Experts of a small language model.
Experts: 96 tanh GELU neurons an expert, 4 picks a token, a softmax router.
Training: a variant of Adam for the experts, 305M tokens.
Below are experts of layer 5 (counted from 0) of a mixture-of-experts language model. Rows are named router (the router's row for the expert), up (a neuron's input weights, with its number), down (a neuron's output weights, with its number) and show model dimensions 256-383. Each number is 50 + 10 x the weight over its row's rms, rounded and kept within 0 to 99.
Before each expert's rows: a language model's description of what the expert responds to. This comes from a sample of Wikipedia text that the model never trained on.

# expert 61
Description: Compass words in place names and prepositions before dates, such as South Carolina, North, in, during, since, month names.
router:71 68 43 47 40 54 68 44 52 46 56 53 60 49 38 66 73 55 67 45 64 40 65 43 47 48 40 62 54 36 59 59 54 50 53 46 52 55 43 46 38 48 39 62 32 32 60 60 41 52 40 46 40 63 46 55 48 43 57 48 57 57 46 61 73 50 51 43 43 61 44 33 51 63 49 44 56 42 48 42 56 57 50 54 49 37 37 62 48 59 48 31 57 50 65 41 57 52 67 47 57 69 46 50 53 40 57 47 48 55 51 28 44 51 48 42 50 50 48 37 56 64 62 52 50 52 44 61
up0:17 54 43 64 50 42 49 47 37 42 54 49 56 47 60 45 41 64 44 40 42 48 53 37 53 60 53 51 48 49 38 54 60 64 68 52 38 32 70 54 61 59 48 59 50 59 39 45 55 57 61 51 56 64 72 37 55 57 35 40 54 62 60 55 57 37 42 52 60 55 70 63 48 54 64 43 56 48 64 51 53 60 52 48 51 39 61 54 58 69 42 43 45 53 47 75 56 43 53 33 49 57 72 42 67 36 51 58 52 42 51 55 44 65 56 58 41 52 49 45 34 48 41 43 54 67 46 35
down0:35 43 26 45 54 47 41 55 47 70 53 73 74 49 47 34 52 56 37 33 66 47 46 42 40 46 66 43 55 39 31 69 56 47 47 60 38 61 53 44 54 38 48 61 25 51 44 63 53 64 54 51 79 54 42 58 46 42 25 61 46 45 65 61 51 70 53 58 47 37 49 41 48 54 58 47 48 44 53 54 55 61 46 68 51 43 54 37 56 45 37 35 38 71 44 50 49 46 42 53 50 64 40 40 66 47 64 41 52 60 60 64 38 49 41 59 52 47 61 48 72 50 53 48 48 42 52 44

# expert 60
Description: Place and time prepositions and the article following them in prose, such as in, during, within, near, in the.
router:71 68 35 58 51 53 37 60 39 62 50 53 43 56 46 58 64 62 46 61 54 46 56 52 58 47 53 51 33 50 66 55 48 38 64 52 62 51 47 68 46 50 38 48 54 39 56 34 55 44 47 32 38 57 37 45 56 58 45 55 45 52 27 39 61 37 58 42 35 59 34 45 55 32 57 47 60 50 47 47 48 61 38 71 34 39 28 71 42 33 50 57 54 58 68 53 51 61 59 67 59 60 55 50 52 44 60 45 36 39 44 45 43 60 53 56 62 57 49 36 36 66 51 50 41 32 57 65
up0:63 59 32 51 55 48 51 46 57 41 39 44 41 39 56 63 24 54 61 60 61 60 49 38 44 25 43 50 42 47 31 62 53 50 57 46 48 44 69 61 45 24 38 52 50 52 41 65 52 50 34 50 60 55 73 55 52 39 61 47 61 42 55 47 47 64 62 58 35 37 48 35 58 55 53 53 35 58 48 54 53 57 61 60 49 52 48 52 53 50 66 62 59 52 55 53 55 48 60 67 64 55 49 71 36 59 49 72 53 49 60 55 51 39 53 27 66 31 60 61 40 40 54 37 33 42 34 52
down0:43 48 29 40 35 56 47 41 41 45 45 45 57 44 61 51 45 43 69 73 57 68 54 51 38 61 50 49 57 50 39 52 46 51 37 49 45 41 63 59 36 41 49 32 44 42 59 38 37 37 66 46 78 47 54 47 63 47 65 47 48 51 57 60 37 58 50 55 35 43 51 41 58 49 41 40 44 61 51 68 39 52 43 53 52 42 51 44 40 68 47 43 56 55 60 31 46 50 44 57 62 55 38 52 31 48 50 52 56 55 51 52 60 33 35 45 39 58 40 48 53 55 48 62 43 32 48 46

# expert 37
Description: Prepositions and conjunctions after verbs in story or event prose, such as accused of, blamed for, but, when, had, after.
router:57 44 50 66 55 52 21 52 38 40 39 39 40 49 52 70 43 47 59 67 53 50 48 69 58 60 41 49 51 40 51 37 60 60 58 38 56 36 37 62 37 72 48 51 43 35 66 47 42 46 57 40 70 44 53 48 50 49 54 56 38 46 69 59 51 37 53 61 47 47 47 50 51 38 47 47 64 52 41 73 57 45 40 56 48 58 41 48 37 43 43 68 30 62 57 33 53 42 49 46 46 43 37 57 45 52 42 39 40 47 62 54 60 66 54 50 62 58 50 77 46 41 47 42 48 49 55 43
up3:34 52 46 27 57 47 38 39 62 33 40 44 49 52 54 73 46 41 51 41 48 50 47 48 54 46 42 45 45 50 46 55 58 51 57 55 57 55 38 44 67 39 50 61 53 76 37 47 66 49 45 40 71 54 41 61 45 69 40 59 52 66 66 50 35 71 58 38 50 74 60 68 48 66 39 63 67 43 47 64 64 54 60 43 55 61 61 49 57 66 46 57 51 56 42 42 51 52 58 62 53 58 58 62 58 38 59 45 47 50 53 52 51 52 49 30 33 46 53 61 53 42 49 44 63 42 55 67
down3:29 43 45 54 54 44 45 59 49 62 37 62 55 40 52 46 47 45 53 44 68 53 51 45 37 49 33 41 42 57 41 41 55 54 55 71 41 62 49 41 42 51 43 59 39 64 46 50 38 43 48 48 33 48 42 50 43 28 42 71 50 61 48 46 58 47 48 45 53 51 45 62 39 51 36 55 50 39 56 45 48 60 52 50 63 68 51 51 43 57 56 51 54 39 49 41 44 55 46 54 56 49 51 50 40 53 66 37 39 51 62 46 55 63 51 38 57 57 45 70 48 34 55 53 67 41 67 65

# expert 47
Description: Forms of be and have after a subject or auxiliary, such as was, is, were, has, been, being, made.
router:68 30 37 54 59 42 44 55 42 45 49 40 34 56 60 55 37 48 60 58 73 59 58 53 45 49 30 61 52 61 57 43 69 41 60 46 44 50 53 65 39 57 53 47 45 40 47 55 41 48 51 47 52 56 51 26 48 42 36 52 52 46 49 47 56 48 59 55 51 46 40 50 36 56 44 45 40 60 68 62 42 69 22 57 41 54 42 47 38 27 55 41 36 70 62 44 47 49 41 36 41 50 40 48 59 54 37 55 50 44 70 47 46 47 60 64 55 42 58 59 56 47 45 52 37 55 42 72
up3:52 57 54 54 65 74 50 62 51 41 41 55 34 41 36 53 47 60 64 41 63 42 50 34 37 42 53 51 48 29 49 48 42 43 44 56 50 56 55 62 46 46 49 57 41 62 31 47 58 36 47 52 59 55 37 52 48 46 39 70 47 55 43 66 56 43 64 60 40 39 50 43 42 56 45 44 58 64 47 44 45 57 50 53 61 62 50 49 49 52 39 47 53 49 53 51 48 45 40 55 60 44 61 56 61 56 49 32 53 53 72 57 64 66 54 43 42 43 51 49 66 55 48 67 49 35 52 44
down3:46 40 51 50 64 30 53 53 49 65 62 56 41 47 56 71 43 46 53 52 44 52 53 58 57 54 49 60 33 67 35 40 42 50 37 74 64 45 62 46 54 47 46 65 63 37 31 45 54 41 49 49 47 62 42 50 60 52 57 66 46 53 41 24 32 37 40 50 56 34 48 55 45 65 43 57 49 56 49 48 48 62 54 44 39 38 54 69 54 34 82 46 50 45 58 62 48 52 31 56 35 32 45 55 53 32 51 47 49 57 37 39 40 57 41 62 63 60 69 48 55 43 67 49 44 50 58 54

# expert 25
Description: Country codes and parentheses in sports result tables, such as USA, FRA, and (CZE), plus abbreviations like def. and incl.
router:50 45 52 57 39 62 51 55 46 51 53 46 51 45 60 47 49 47 54 47 42 57 50 54 55 45 50 62 62 52 39 49 39 55 48 51 51 51 68 58 46 59 39 28 45 49 46 35 47 51 55 32 44 43 43 45 31 68 40 54 55 33 68 60 42 39 48 48 40 49 40 37 50 46 71 48 35 64 47 62 41 44 41 50 58 85 53 53 43 48 42 72 68 34 41 46 41 46 53 53 27 46 55 57 81 41 56 51 39 48 47 56 50 47 55 56 41 45 30 76 44 63 28 47 59 53 48 51
up3:64 55 55 57 51 52 48 62 39 53 51 59 42 47 47 41 36 35 33 63 47 48 43 48 60 32 37 50 46 52 49 69 45 46 44 42 31 56 56 37 46 45 44 52 32 59 55 47 56 36 42 41 41 75 52 41 61 55 50 54 45 52 37 63 48 38 37 45 31 43 51 63 34 41 55 38 40 50 58 51 67 65 59 37 60 48 53 56 57 43 43 49 64 41 45 51 45 47 48 49 42 51 40 66 26 67 42 57 67 54 57 61 56 65 40 36 49 28 51 51 48 18 49 46 54 33 43 49
down3:55 38 36 55 43 57 63 58 55 58 57 49 48 53 62 38 43 66 43 42 54 54 63 28 56 57 55 48 50 54 47 46 48 55 53 56 37 22 47 49 63 52 43 30 51 57 48 54 45 50 47 44 57 37 37 50 52 38 52 41 59 48 39 50 73 73 58 54 48 45 35 33 48 40 51 44 49 54 44 49 44 55 43 60 52 26 54 58 30 52 59 39 56 41 39 42 67 53 47 58 41 33 66 36 52 60 67 48 52 70 41 33 47 60 55 42 66 70 68 49 53 34 53 40 58 52 42 49

# expert 44
Description: Commas between city and country in place names (Quebec, Canada), line breaks ending list items, and word endings like -ing.
router:47 63 72 41 52 60 55 50 44 44 49 46 40 31 60 41 53 43 42 72 31 45 41 54 49 44 57 56 50 67 54 42 53 49 42 63 76 45 65 55 42 41 48 60 43 44 42 51 56 48 45 38 54 59 59 57 54 51 47 48 60 54 44 52 65 49 44 49 33 62 59 45 48 58 42 40 51 50 53 45 36 53 45 57 65 42 41 56 56 40 55 41 38 41 55 64 40 50 56 54 56 45 49 65 38 54 16 47 43 51 61 37 53 32 49 64 24 37 44 46 40 50 56 44 64 41 48 55
up0:43 62 62 55 40 50 54 48 50 40 61 57 45 63 54 51 55 53 73 63 54 63 52 42 23 33 55 60 39 38 60 55 47 46 61 55 53 59 45 51 34 40 47 56 51 49 46 38 54 47 41 50 51 50 35 68 48 46 45 62 33 45 40 36 51 40 46 51 48 62 58 42 48 40 48 42 37 58 21 75 34 40 48 59 57 58 42 50 50 54 59 51 78 58 58 51 60 41 38 37 58 64 39 55 68 38 49 43 51 46 46 41 47 60 35 40 32 54 40 54 59 52 65 47 58 65 43 46
down0:30 56 44 50 41 36 62 49 47 44 43 30 51 45 63 52 53 54 52 72 47 42 45 63 51 47 63 63 44 46 51 47 55 49 48 63 53 47 32 60 46 55 62 52 64 56 32 34 47 50 46 57 63 54 66 33 38 69 53 66 49 41 62 41 38 60 37 49 63 49 43 63 43 39 60 62 54 40 64 32 49 50 41 51 52 54 55 47 56 46 68 42 38 60 49 47 42 59 40 38 43 53 58 37 36 39 48 44 49 48 51 56 48 36 53 48 48 57 67 45 63 60 53 46 38 57 52 56

# expert 41
Description: Past participles and adverbs following is or was in descriptions, such as located, known, based, used, served, also.
router:55 27 36 47 62 38 40 47 41 64 44 38 37 71 51 76 40 45 50 63 61 43 44 63 53 51 48 59 55 43 67 38 62 54 43 57 37 39 50 63 45 51 53 34 49 19 56 58 69 54 52 56 65 53 59 37 58 49 32 65 42 46 49 41 33 54 47 55 64 53 45 35 30 47 29 28 35 64 39 59 49 67 54 67 46 44 50 57 27 29 71 61 34 50 48 54 36 48 44 45 69 44 40 55 64 54 46 40 53 66 55 44 37 49 60 68 59 57 58 60 50 61 53 38 41 62 44 53
up3:62 49 57 48 57 57 62 36 38 69 36 62 61 42 40 55 44 50 63 39 40 72 46 42 48 50 66 49 36 70 41 59 53 52 42 54 53 49 52 41 37 31 38 47 41 49 61 44 57 55 59 61 38 48 49 67 50 44 47 50 44 56 42 50 61 43 40 59 44 67 61 34 38 40 33 60 40 44 47 50 73 50 34 58 40 58 37 54 63 52 42 50 68 39 73 32 45 51 52 52 33 73 49 74 46 60 53 51 58 54 44 56 39 39 52 48 50 39 57 45 59 47 56 61 60 60 41 60
down3:69 31 48 36 40 48 46 55 52 49 57 47 22 50 55 41 60 49 49 50 51 47 53 67 54 40 49 69 48 49 62 65 51 50 55 56 68 40 53 44 58 52 55 54 53 26 42 61 70 31 41 29 55 66 56 50 51 50 43 42 50 71 57 42 40 36 49 71 53 69 63 58 49 55 42 54 44 58 42 36 51 81 52 52 41 48 53 52 32 41 40 45 50 46 38 38 61 73 32 46 57 64 45 52 50 59 30 55 67 58 55 54 39 46 32 38 37 37 34 23 52 56 46 55 56 56 53 59

# expert 53
Description: Head nouns closing proper names of organizations, awards and places, such as University, School, College, Award, Association, Institute.
router:43 47 52 47 54 59 47 41 50 54 40 53 63 39 51 51 50 51 39 43 43 47 56 33 39 49 55 47 47 53 49 48 52 44 46 46 55 53 45 53 56 31 62 40 53 48 51 51 51 42 54 66 81 63 60 46 48 47 65 39 29 69 44 44 60 48 55 40 66 50 56 56 58 58 46 28 48 27 38 58 41 51 54 54 65 39 52 61 61 67 33 41 61 44 33 68 62 44 43 37 56 50 36 50 54 42 44 45 57 35 54 61 32 58 66 42 58 37 48 51 57 51 40 62 61 32 43 44
up0:33 39 45 51 54 74 49 31 61 57 37 55 58 39 53 72 39 54 54 43 51 60 47 48 33 62 64 64 53 39 47 42 52 61 59 61 59 42 41 60 51 50 44 41 49 44 53 44 43 34 51 44 46 46 64 50 53 37 43 56 47 45 40 62 44 45 47 27 37 51 40 46 43 53 56 49 51 54 56 65 55 58 44 55 61 42 56 56 49 43 43 48 61 51 44 44 37 68 54 57 37 52 45 69 49 53 47 58 49 53 72 53 52 42 45 34 46 48 50 38 53 49 50 42 63 50 73 48
down0:48 39 29 49 49 50 47 53 57 48 55 59 61 47 28 43 48 56 36 34 41 57 54 45 39 46 54 62 67 51 43 59 58 48 58 45 50 48 63 41 48 41 65 66 51 50 43 42 37 49 49 36 49 52 47 44 56 38 52 53 28 53 50 56 43 66 63 38 77 48 41 51 36 61 51 59 65 51 34 46 45 43 37 50 56 51 57 59 61 42 58 40 55 53 63 49 50 30 44 60 48 59 43 60 48 53 60 45 58 59 66 53 54 58 55 46 57 60 51 44 35 51 62 44 44 53 60 40